Weights of a small mixture-of-experts language model, trained from scratch on English Wikipedia: width 224.
Below are experts of layer 5 (counted from 0) of a mixture-of-experts language model. Rows are named router (the router's row for the expert) and show model dimensions 0-223. Each number is 128 + 24 x the weight over its row's rms, rounded and kept within 0 to 255.
After each expert's rows: a language model's description of what the expert responds to; "mostly gets" lists some tokens that are sent to it at least half of the time. This comes from a sample of Wikipedia text that the model never trained on.

# expert 60
router [159 105 110 139 172 115 117 175 117 103  71 108 137 118  98 150  99  92 100 114 166 138 112 128 122 136 134  92 105 131 137 106 174 107 175 106 145 165 163 101 111 108  74 119  98 100 109 108 105 133 148 125 100 129 136 103 160 128 136 159 121 111 173  88 106 119 130 152 143 165 106 114 124 163  79 166  84 170  88 172 148 158 161 153 131 107 126 113 177 122 149 124 125 127 147 133 127 171 161 169 132 118 182 133 120 104 102 100 125 110 155  89 108 127 114 171 108 164 116 142 125 114 138 100 112 134 145 104 161 146 155 145 122 149 127 166  96 161 132  99 126 157 114 107 120 145 120 160 112 130 106 112 127 113 101 111 125 131  75  81 147 151 114 105 162 117 146 126 129 131 128 129  96 101 143 123 128 172 120 144 148 116 116 139 145 147 117 136 116 132 147 126 106 154 149 121 143 186 144 109 146 109 148 144 136 104 100 179 116 101 146 134 157 156 120 133 119 122 131 113 146 100 102 108]
Description: List dashes opening infobox fields like - Full name, - Born, plus sports and film nouns like film, season, League, Year.
mostly gets: " film", " play", " season", " League", " series", " Championship"

# expert 27
router [143  86  87 145 153  95 122 163 105  95 119 123 115 118 103 127 141  90 119 137 121 139 127 141 119 125 158  84 120 125 159 117 134  81 154 117 146 139 118  97 108 151  79 162 124 113 116 122 107 141 121 103 103 143 151 104 155  94 141 151 120  80 154 109 118 103 152 147 118 157 136 122 109 127  61 136  84 123 130 138 156 118 149 115 158 119 124 113 136  95 140 101 150 158 142 170 135 133 161 163 132  96 153 114  90 119  72 105 114 126 149 119 116 105 129 134  98 150 101 154 112 115 155 126 113 109 103 119 156 149 144 161 124 148 127 130  85 120 118  85 137 165  80  99  96 173 128 163 103 104 116 144 143 136 111 139 146 163 106  99 165 141  82 127 172 128 139 177  87 130 136 101 116 126 144 101 115 144 115 158 141  98 119 147 156 143 118 140 125 132 153 125 112 157 144 145 136 167 135  91 158 106 165 132 183 111  86 147 104  76 163 137 137 160 118 173 112 154 154 123 149 120 114 124]
Description: Word-piece right after R or a capital in sports tables and rosters, as in R-av-ens, R-il-ana, R-ou-te, J-ud-ge.
mostly gets: " U", " h", " th", " un", " w", " August"

# expert 63
router [136 118 123 118 153 118 102 147 114 111 105 138 136 125 108 138 160 111 101 116 140 134 113 127  87 140 170 100 117 140 126 112 140 102 162 122 128 135 158 114 100 131  89 151 139 124  91 104 104 135 177 119 135 135 135 123 156 117 133 145 150 126 153 101 160 116 143 149 118 162 148 115 119 143 131 182 113 138  90 192 142 142 126 118 112  52 134  95 134 134 106 161 128 124 122 186 107 150 130 129 145 110 154 100 102 111  72 104 108 136 145 118 113 127 125 167  80 139 122 136 125  99 152 114 111 143  86 116 154 141 160 127 107 146 151 170 120 174 140  97  98 165 101  90 123 141 131 194 100  96  96 126 150  94 145 139 138 143 105 112 147 153 108 133 179 130 143 158 132 176 148 121 117  62 141 100 111 166 109 141 154 106 110 115 153 150 127 165  91 102 152 128 113 150 141 108 164 162 119 112 143 106 136 150 123  88 107 142 118 108 136 145 170 115 114 100 120 112 178 132 133 122 107 110]
Description: The word "and" between items, plus name pieces after T such as T-all-adega, T-om, T-ony, and pronouns I, their.
mostly gets: " and", " I", " J", " Sp", " their", " Y"

# expert 12
router [152 109 134 118 155 112 117 157 125 127 109  75 148 132  85 141  97 102 110 120 129 172 110 130 106 154 133 108 128 169 162  95 162 110 139  86 131 134 134 137 101  85 132 109 140  97 116 116 129 188 164 119 127 153 161 126 145  84 125 162 170 126 102 112 138 113 146 169  91 143 161 120 127 137 113 146  94 127 132 170 141 133 116 149 146 113 134  91 153 118 127 153 164 163 167 143 112 130 155 163 136 105 132 110  98 115 125 130  88 128 143 106 104 108 126 157 116 128  99 176 137 117 146 107 102 146 105  83 144 118 159 134 130 134 134 169 120 136  98 101 131 124 124 128 118 143 126 139 110  94 103 110 151 111 142 139 173 161  91 111 163 155  71  92 160 167 140 152 114 166 119 108 102 105 157 119 107 135 134 151 135  95 121 152 168 144 115 150 106 108 150  93 113 156 153 114 158 150 128 113 127  98 171 115 134 123  98 150 112 108 196 130 142 145 102 137  85 155 150 111 139 124  80  95]
Description: Word-final suffixes completing common nouns and verbs, like reg·ions, econom·y, club·s, football·er, rem·ained; also final year digits like 201·2.
mostly gets: " also", "ents", "ition", " government", "ities", "ations"

# expert 38
router [133 140 154 171 131 106  94 136  85 108 122 109 148 125 109 146 116  90  89 123 141 131 115  93 129 171 146 116 144 145 163 110 145 106 149 136 145 151 149 104 100  97 116 138 147 112 127 112 109 129 154 119 132 159 117 114 159 113 152 198 139 102 160 128 146  86 137 145 102 160 150 127 125 162 115 143 149 104  95 152 143 130 137 137 107 121 132 135 188 114  98 117 174 156 157 156 122 154 136 126 143 115 171 140 102 106 129  97 112 107 139 117 112 107 122 131 114 168 112 153 122 123 147 112 105 101 117 119 155 173 157 155 110 193 131 140 102 151 134  54 100 161  89 109 113 149 123 148  98 101 122 127 145 119  96 135 114 162  93 113 159 138 119 142 141 130 148 146 119 134 143  90 137 112 153 127 128 137  85 153 161 109  83 152 178 163 136 133  85 123 154 106 138 135 161  99 125 131 142 122 159  93 141 134 136  89 130 152  92 131 145 158 139 111 114 138  91 104 171  75 135 127  82 136]
Description: The letter f inside or starting words, such as de-f-ining and Okay-A-f-rica, plus sentence-final periods, closing parentheses, and verbs like was, became.
mostly gets: " F", "f", " f", " t", " w", " became"

# expert 28
router [140  86 113 124 156  92  99 139 133  85 107 128 109 146  84 137 113  90 121 130 128 134 114 116 136 146 159  96 130 174 137 107 131  94 143  93 140 156 153 119 117 139 106 157 105 105  95  97 121 133 126 125  91 130 115 117 136  91 171 132 151 115 143 101 122 110 167 148  99 151 177 110  99 156 115 167  93 137  74 159 145 131 157 153 130  77 110 134 152 102 131 149 106 133 130 143 129 142 133 153 167 100 147  87 109 122  93 122  77  73 156  93  84 111 135 144  97 147  89 122 107 112 156 125 115 135 122 112 171 137 132 157 111 170 115 153 100 143 152 143 122 159 106 116  94 137 100 167 113 114 107 163 142 104 113 133 157 125 122 107 145 139 107 117 127 124 160 130 101 139 169 123 103 103 164 138 103 139 109 163 155 110 104 134 101 119 130 138  97 100 141 119 121 120 144  88 125 139 128 118 149 101 155 203 125  98 115 139  73 125 117 137 150 156 102 147 128 144 134 120 133  69 126 107]
Description: Determiners and possessives before a noun, such as the, The, a, his, their, its, plus age in infobox birth dates.
mostly gets: " the", " his", " The", "The", " her", " its"

# expert 5
router [141  84 105 141 152 101 118 133 118 112 107 115 135 119  98 173 124 106  92  67 162 142 122 128 100 115 142 107  88 134 150 116 139  85 146 136 125 133 150  95  94 104 112 137 105 100  88 111  93 158 151  86  94 125 149 126 160 109 165 142 145 142 161 115 118 115 140 145 123 125 157  99 122 130 110 161 116 141 116 127 141 115 168 118 129 127  93 116 112 121 122 132 138 122 133 134  93 145 121 165 148 129 165  98  86  69  84 101 119 125 150 114 113  83 132 148  75 158 105 163 135 127 171 102 128 128  99 119 143 172 123 152 111 143 131 126  84 154 136 125 106 140 104 103 117 152 113 161 120  88 101 140 140 118 130 154 107 119 118  91 153 137 112 139 145 129 144 168 107 152 140 111 129 104 146  85  71 135 127 175 145 111  81 159 125 133 115 157 114 100 155 143 159 141 127 103 127 148 113  89 158 111 147 132 153  85  72 146 124  99 148 125 144 136  89 141 117 152 173 123 179 134 113  99]
Description: Second token of capitalized names and words, often after H, L, S, E, as in Her, Herpiniere, Switzerland, Belarus, Continental.
mostly gets: " b", " (", " Al", " Ar", " Sp", " Sc"

# expert 16
router [156 117 120 138 161 116  66 155 114 106  88  91 140 133 125 143 117 132 118 105 172 167  81 118  91 145 151 104 106 189 153 118 135  99 127 100 136 127 150 128  67 132 124 148  91 118 117 101  80 163 200 112 120 140 104 105 131 122 149 142 137 106 126 116 126 119 161 161 102 169 122 109  97 166 115 165 116 182  99 156 120 154 130 109 109 119 112 111 143 119 128 142 167 150 139 128  98 134 150 154 155 109 145 119 121  78 103 119  93  96 131 120  92 127 118 121 100 154 111 164 123  90 125 103 121 140 122  89 125 178 185 133 108 158 109 179 103 147 101 132  88 145 119 143  62 153 144 143 144 120 125 125 138 103 128 159 100 120 119 130 124 159 123 112 160 161 137 132 133 151 129  94  90 116 148 128 136 173 126 145 158 108 103 150 152 130 109 147 109 130 165 116 115 148 151  99 144 131  97 114 157 111 144 145 145 120 105 129 108 126 139 131 141 153 113 107 106 128 136 100 146 129 119 113]
Description: Word-final pieces such as -ter, -ers, -ement, -ister finishing words like counter, polyester, altered, plus words like University, career.
mostly gets: "ter", "ters", "son", " University", "ement", " offic"

# expert 54
router [134 105 104 151 140 104 121 140 109  80 121 128 143 130  90 149 121  97  95  86 153 168 119 130 103 115 139 110 137 125 154 132 146  74 165 135 177 122 167 120 126  89 126 177 147 127  96 108 123 129 145 100 111 135 131 101 134 109 162 163 140 122 140 124 150  81 126 181 106 145 177 121  75 167 108 135 125 117  96 143 120 136 178 133 109  90  78 111 175 131 155  93 119 169 148 152  97 144 144 160 151 102 154 126  94 115 122 116 124 119 140 124 129  86 120 130 119 138  81 144 116 119 163 109 110 105 110  98 140 158 157 118 115 196 142 138 100 156 159 104 118 147 131 102 103 123 136 140 115 114 116 137 121 104  97 140 117 136 105 111 145 149 111 124 122 122 148 146  93 157 166 117 128 111 191 115 135 140 111 150 149 133  99 165 150 145 108 134  88 108 147 107 150 139 160  91 143 126 112  89 147 114 135 165 150 105 126 146  98 108 156 137 130 119  89 130 109 124 157 100 143 118  81 103]
Description: Word-initial f/F pieces and leading year digits, like f·atigue, f·aithful, F·ulham, I·f, 1·990; also .fr domains.
mostly gets: " F", " f", " t", " it", " br", " ext"

# expert 4
router [143 118 135 117 189  79 115 183 123  86  97 153 123 141 113 138  90 100 115  84 137 150 120 135  94 141 141  99  86 148 132 167 124 111 145 121 117 134 157 103 103 103 113 119 126 115 123 114 119 145 115 104 122 179 148 148 135 118 147 166 148  64 124 120 122 122 165 120  96 147 108 142 108 134  87 153  97  86 111 138 122 139 127 119 130 105 134 117 141 109  94 121 129 140 144 177  78 148 159 137 130 134 153 114  78 109 119  99 119 136 157 102 115 126 170 163 130 146  90 122 120 112 128 103  95 112 122 119 152 161 159 147 139 141 135 149 124 157 122 104 133 144 120 108  47 161 121 173  95  77  98 120 145 115  72 132 167 130 112 100 155 123 126  90 172 157 147 145 102 146 144 129 112 103 154 134 116 156  96 142 155 118 109 155 129 160  82 130 117 127 157 112 120 144 161  86 152 148 132 135 135  97 155 130 129 129  84 132 104 116 153 171 107 126 113 117 131 147 141 101 123 111 132 120]
Description: Word pieces after a short stem and common function words or punctuation in prose, such as v-ia, app-ly, vet-eran, of, on.
mostly gets: " January", " used", " produc", " such", " .", " tri"

# expert 51
router [134 116 141 124 155 115  83 173  74 137  92 131 139 133  99 141 139  87  99 119 124 147 130 104 101 148 183 114 114 138 132  96 151 109 152 104 170 139 141 119 142 146 117 123 131 109 101 116 133 127 132 112 133 135 124 100 140 100 118 141 149 102 119 126 114 130 171 128  83 164 122 132 104 127 124 190 110 115 100 157 141 124 129 159 105  97 122  97 167 122 104 107 167 162 157 176  91 155 130 141 130 114 148  90 103 119 111 103 111 131 153 117 121 132 143 163  89 154 130 119 141 118 135 105  92 163 100 110 159 150 190 137 101 139 179 151 138 159 134 113 107 132  97 116 100 143 126 145 124 104 106 120 168 100 122 133 166 167  93 103 138 170 114 118 160 173 160 125 122 144 123 120 103  90 155 117 108 137  96 184 145 104  98 142 139 140 112 146  88 125 163 111 124 174 137 103 164 143 130 112 142 114 156 172 129 120 107 148 110 138 124 118 174 145 124  96 110 163 153  80 119 120 124 101]
Description: Word endings like -ive, -en, -ree (predictive, massive, three, ten), number words such as several, many, and zeros.
mostly gets: "ive", " pl", " two", "cess", " British", " small"

# expert 59
router [130 120 126 155 171 115 121 155  95 128  88 151 129 131 117 140 136  69  97 117 138 146 102 120 123 123 175  97 120 139 162 121 149 112 156 127 171 137 146 128  87 111  85 139  97 117 106 107 104 143 127 127 114 133 156  88 157  89 147 184 127 115 153 111 148 124 165 136  97 151 131 155 126 157 114 145 126 123 113 140 143 121 168 146 139 137 131 114 161 112 124 116 140 142 170 173 100 155 129 162 138 118 133 132 115 113  87  98 108 126 142 123  94 103 110 143  77 143 134 167 130  66 151 120  96 138 113 106 141 138 137 164 126 155 163 156 121 130 138 107 100 141  95  86 103 140 109 174 106 116 119 140 172 106 120 141 145 123  75 132 165 166 101 108 141 115 173 154 108 141 150 118 126 102 167  88  87 123 115 154 178 113 116 125 143 132 102 102 107 117 153 121 116 182 147 107 127 157 130 126 158 100 134 163 155  71  93 150 105 128 156 135 163 123 117 146 107 159 135 115 128 117 100 110]
Description: Articles and connectives in running prose, such as a, an, the, and, or, mostly after of, in, with or commas.
mostly gets: " a", " an", " A", " or", " t", " and"

# expert 9
router [129 116 116 165 146  91 125 162 115 118 112 134 134  91 140 138 126  81 103 143 150 139  86 105 117 127 158  92 125 108 120 124 153 108 118 137 138 121 123 108 102 118  91 174 110 125 112  76 109 149 106 106  85 164 143 114 115 114 136 146 128  98 125 105 132 138 150 130  92 145 162 151 143 161  92 156 123 150 105 143 137 137 135 146 103  81 131 122 129 130 112 105 131 150 164 156  93 154 149 145 159  70 175 132 121 106  83 131 122  92 154 121  88  91 124 131  75 147 143 138 111 120 154 127 104  94 136 116 150 150 126 129  90 141 143 141  91 128 132  66 117 117 117  50 102 147 134 161 106 114 120 138 139 108 105 149 133 119 109 137 145 155 117 120 158 137 156 149 109 162 146 112 108 103 139 110  87 128 116 180 157 112  87 134 145 134 104 130 110  91 148 121 146 153 198 100 137 154 107 106 153 122 162 138 126  88 118 164 126 122 174 127 135 134 111 121 144 134 161  92 147 121 102  93]
Description: Open parentheses, "with"/w-ith after W, auxiliaries like has, had, have, and www in song titles and credits.
mostly gets: " (", " with", " has", " th", " sc", " have"

# expert 2
router [134  77  73 141 131  89  60 158 119  81  98 103 101 133 107 142 119 110 122 142 144 126 114 136  85 119 159  99  84 131  93 130 152 112 150 107 144 174 149  81 111 150 116 135 117  85 115  98  83 143 144 133 101 142 167 105 134 105 140 158 159  80 109 126 140 131 142 130  94 156 125 105 121 166 118 135 126 136 109 150 119 124 137 102 111 116 100  97 150 113 119 110 124 133 150 149  97 169 131 144 152  97 142 109 104  90 121 122 128 120 138 147 105 131 123 159 118 157  97 127 105 103 144 109  86 104 116  83 147 150 162 132 103 164  94 160 124 167 141 148  96 133 106 120 117 180 128 157 121 113 103 162 143 129 111 137 145 129 106 120 161 146 116 110 148 172 163 109 101 135 161 105  91 130 130 110 114 161 108 140 126  73 130 140 145 153  92 141 118 124 160 113 130 153 150 105 181 150 135  96 149 120 154 129 146 133  90 155 116  82 131 164 117 135  98 155 120 140 158 110 150 113 101 115]
Description: Word pieces right after an initial letter of a word or name, such as c-ul-inary, U-k-raine, C-ab-allero, f-ut-sal.
mostly gets: " de", " un", " after", " th", " new", " cl"

# expert 37
router [150 131 134 164 166  92 117 160 120 105  80 117 163 145  55 140 104 121 128 117 136 160 118  72 114 141 142  87 121 155 151  73 157  94 141  90 154 120 173 158 116  72 114 136 138 121  93 109 128 176 151 104  85 170 110 121 163 130 124 152 147 103 146 107 140 112 130 148 122 160 145 132 101 130 101 139  91 146  92 141 155 130 120 167 144 100 136 136 138 138 157 120 105 136 168 146  94 146 158 121 136 125 143 118  94 114 124  91 119 112 129 103 117 105 129 132 116 148  74 142  95 119 127 104 116 116 147 115 147 128 170 119 132 141 122 153  95 129 115  93 107 136 112 130  87 144 137 166 119 104 121 156 158 123 130 144 160 139 107 119 138 152  98 129 178 151 127 142 112 157 130 112 142  79 159 127 111 107  94 160 140 118 109 134 133 161  97 125 107 124 123 113 125 144 155  89 165 133 127  79 124  78 157 143 131  95 113 131 112 127 145 153 155 158 127 169 109 157 153 119 144  76 129 130]
Description: Periods that end sentences or abbreviations like Co. and vs., plus ends of names and words before a break.
mostly gets: ".", ").", " University", "\".", " Party", " ==="

# expert 19
router [128 115 129 158 158 125 105 159 126 104  82 106 123 126 114 191 103 136 110 122 131 159 112 112 111 119 137  87  95 129 163 121 144 105 130 131 147 140 108 110 118  92 106 133 141  93  94 110  81 138 156 113  90 150 136 108 202  87 159 123 133 108 107 125 128 126 151 147 124 166 153 137 129 175 124 123 128 178 125 169 152 163 141 132 142 114 112  80 168 123 128 122 160 122 160 155  94 169 207 119 156 136 145 111 103  87 105 116 128 127 179 115 117  88 122 153 104 155 126 154 128 112 131 102 130 114 109 107 134 142 149 147 132 134 152 139 118 162 106 130  96 171 106 128 127 149  90 177 115 117 114 157 167 108 136 136 131 134 128 109 147 150 105 122 157 155 152 152 111 129 136 104  95 103 140 108 115 129 124 154 149 111 103 151 143 143 114 170 110 129 165 114 114 170 153 126 131 139 137 127 147  95 141 138 125 108 112 149 112 100 165 148 157 159 105 123  71 147 160  94 155  97 107 129]
Description: Hyphens and apostrophes inside compound names and codes, such as Guo-Qiang, U-20, I-10, Yan'an, French-Senegalese, plus quotation marks.
mostly gets: "'", "\"", " \"", "\".", ".\"", " Mc"

# expert 11
router [146  84  77 160 119 114  65 156 123 128 118 112 125 177 114 144 140 123 118 115 141 151 140 151 108 139 150 101 149 162 151 107 162 111 139 113 168 145 127 135  92  70 108 119 109  84  96 114 128 163 183 139  78 133 129  95 171  86 169 136 158 113 123  95 127 128 160 141 112 148 163 120 142 152 114 173 119 131 106 136 140 147 174 130 127 119 106 121 145 102 151 116 139 147 166 134 122 129 141 151 191 106 145  74 113  97 118 114 116 142 159 114  83 122 109 132 116 165 109 145  86 113 143 114 117 155 148 116 158 145 171 143 121 144 113 179  91 135 134 119  88 169 108  96  86 175 117 155 109  91 127 150 134 131 135 166 121 107 102  93 157 135 115 124 148 138 149 139 106 129 136 110  94 101 115 138 131 130 125 134 153 105 130 143 152 147 110 142 119 142 139 103 111 143 150 122 147 151 132  99 161 113 122 156 152 103 103 162 112  93 135 124 162 154  99 121 131 143 156 112 127  94 126 107]
Description: Final pieces of words and names, such as -ity, -ary, -ium, -ie, plus whole words like year, time, species, con.
mostly gets: " con", "um", "ie", " re", " time", " years"

# expert 21
router [183  81  91 134 127 110  93 140 138 129 117  84 139 151  66 172 114 107  94 116 121 152 149 117 113 138 150 110 100 115 143 127 115 106 156 115 142 141 149  97 129 111 108 124 134  91 118 107  97 159 150 105  81 120 146 110 149  94 166 122 140 134 111  91 122 107 135 151 120 147 131 121 111 140 112 119 142 136  91 193 125 112 112 116 133 114 130 109 115 134 130 141 132 144 142 113 117 141 174 149 169 110 162  91 122  97 113 106 109 143 159  78 113  90 162 186  86 174  79 153 146 147 155 109 121 112 129 107 181 155 143 164 106 148 147 150 104 147 121 140 108 146  96 120 124 162  96 160 104 129 118 144 153 133 113 117 157 122 111 100 140 149  74 115 161 125 155 141 103 131 149 115 130 115 107 102 125 162  98 133 138 107 118 131 131 141 124 192 119 109 151 103 111 132 137 115 146 146 186 134 153 103 134 146 133  84 132 140 106 106 133 159 121 170  88 117 112 126 158 126 152 140  98 111]
Description: Pieces right after a capital or digit in proper names and tables, as in A-ue, A-e-gean, A-c-ademics, prolog-ue.
mostly gets: " has", " She", " Se", " Re", " who", " Am"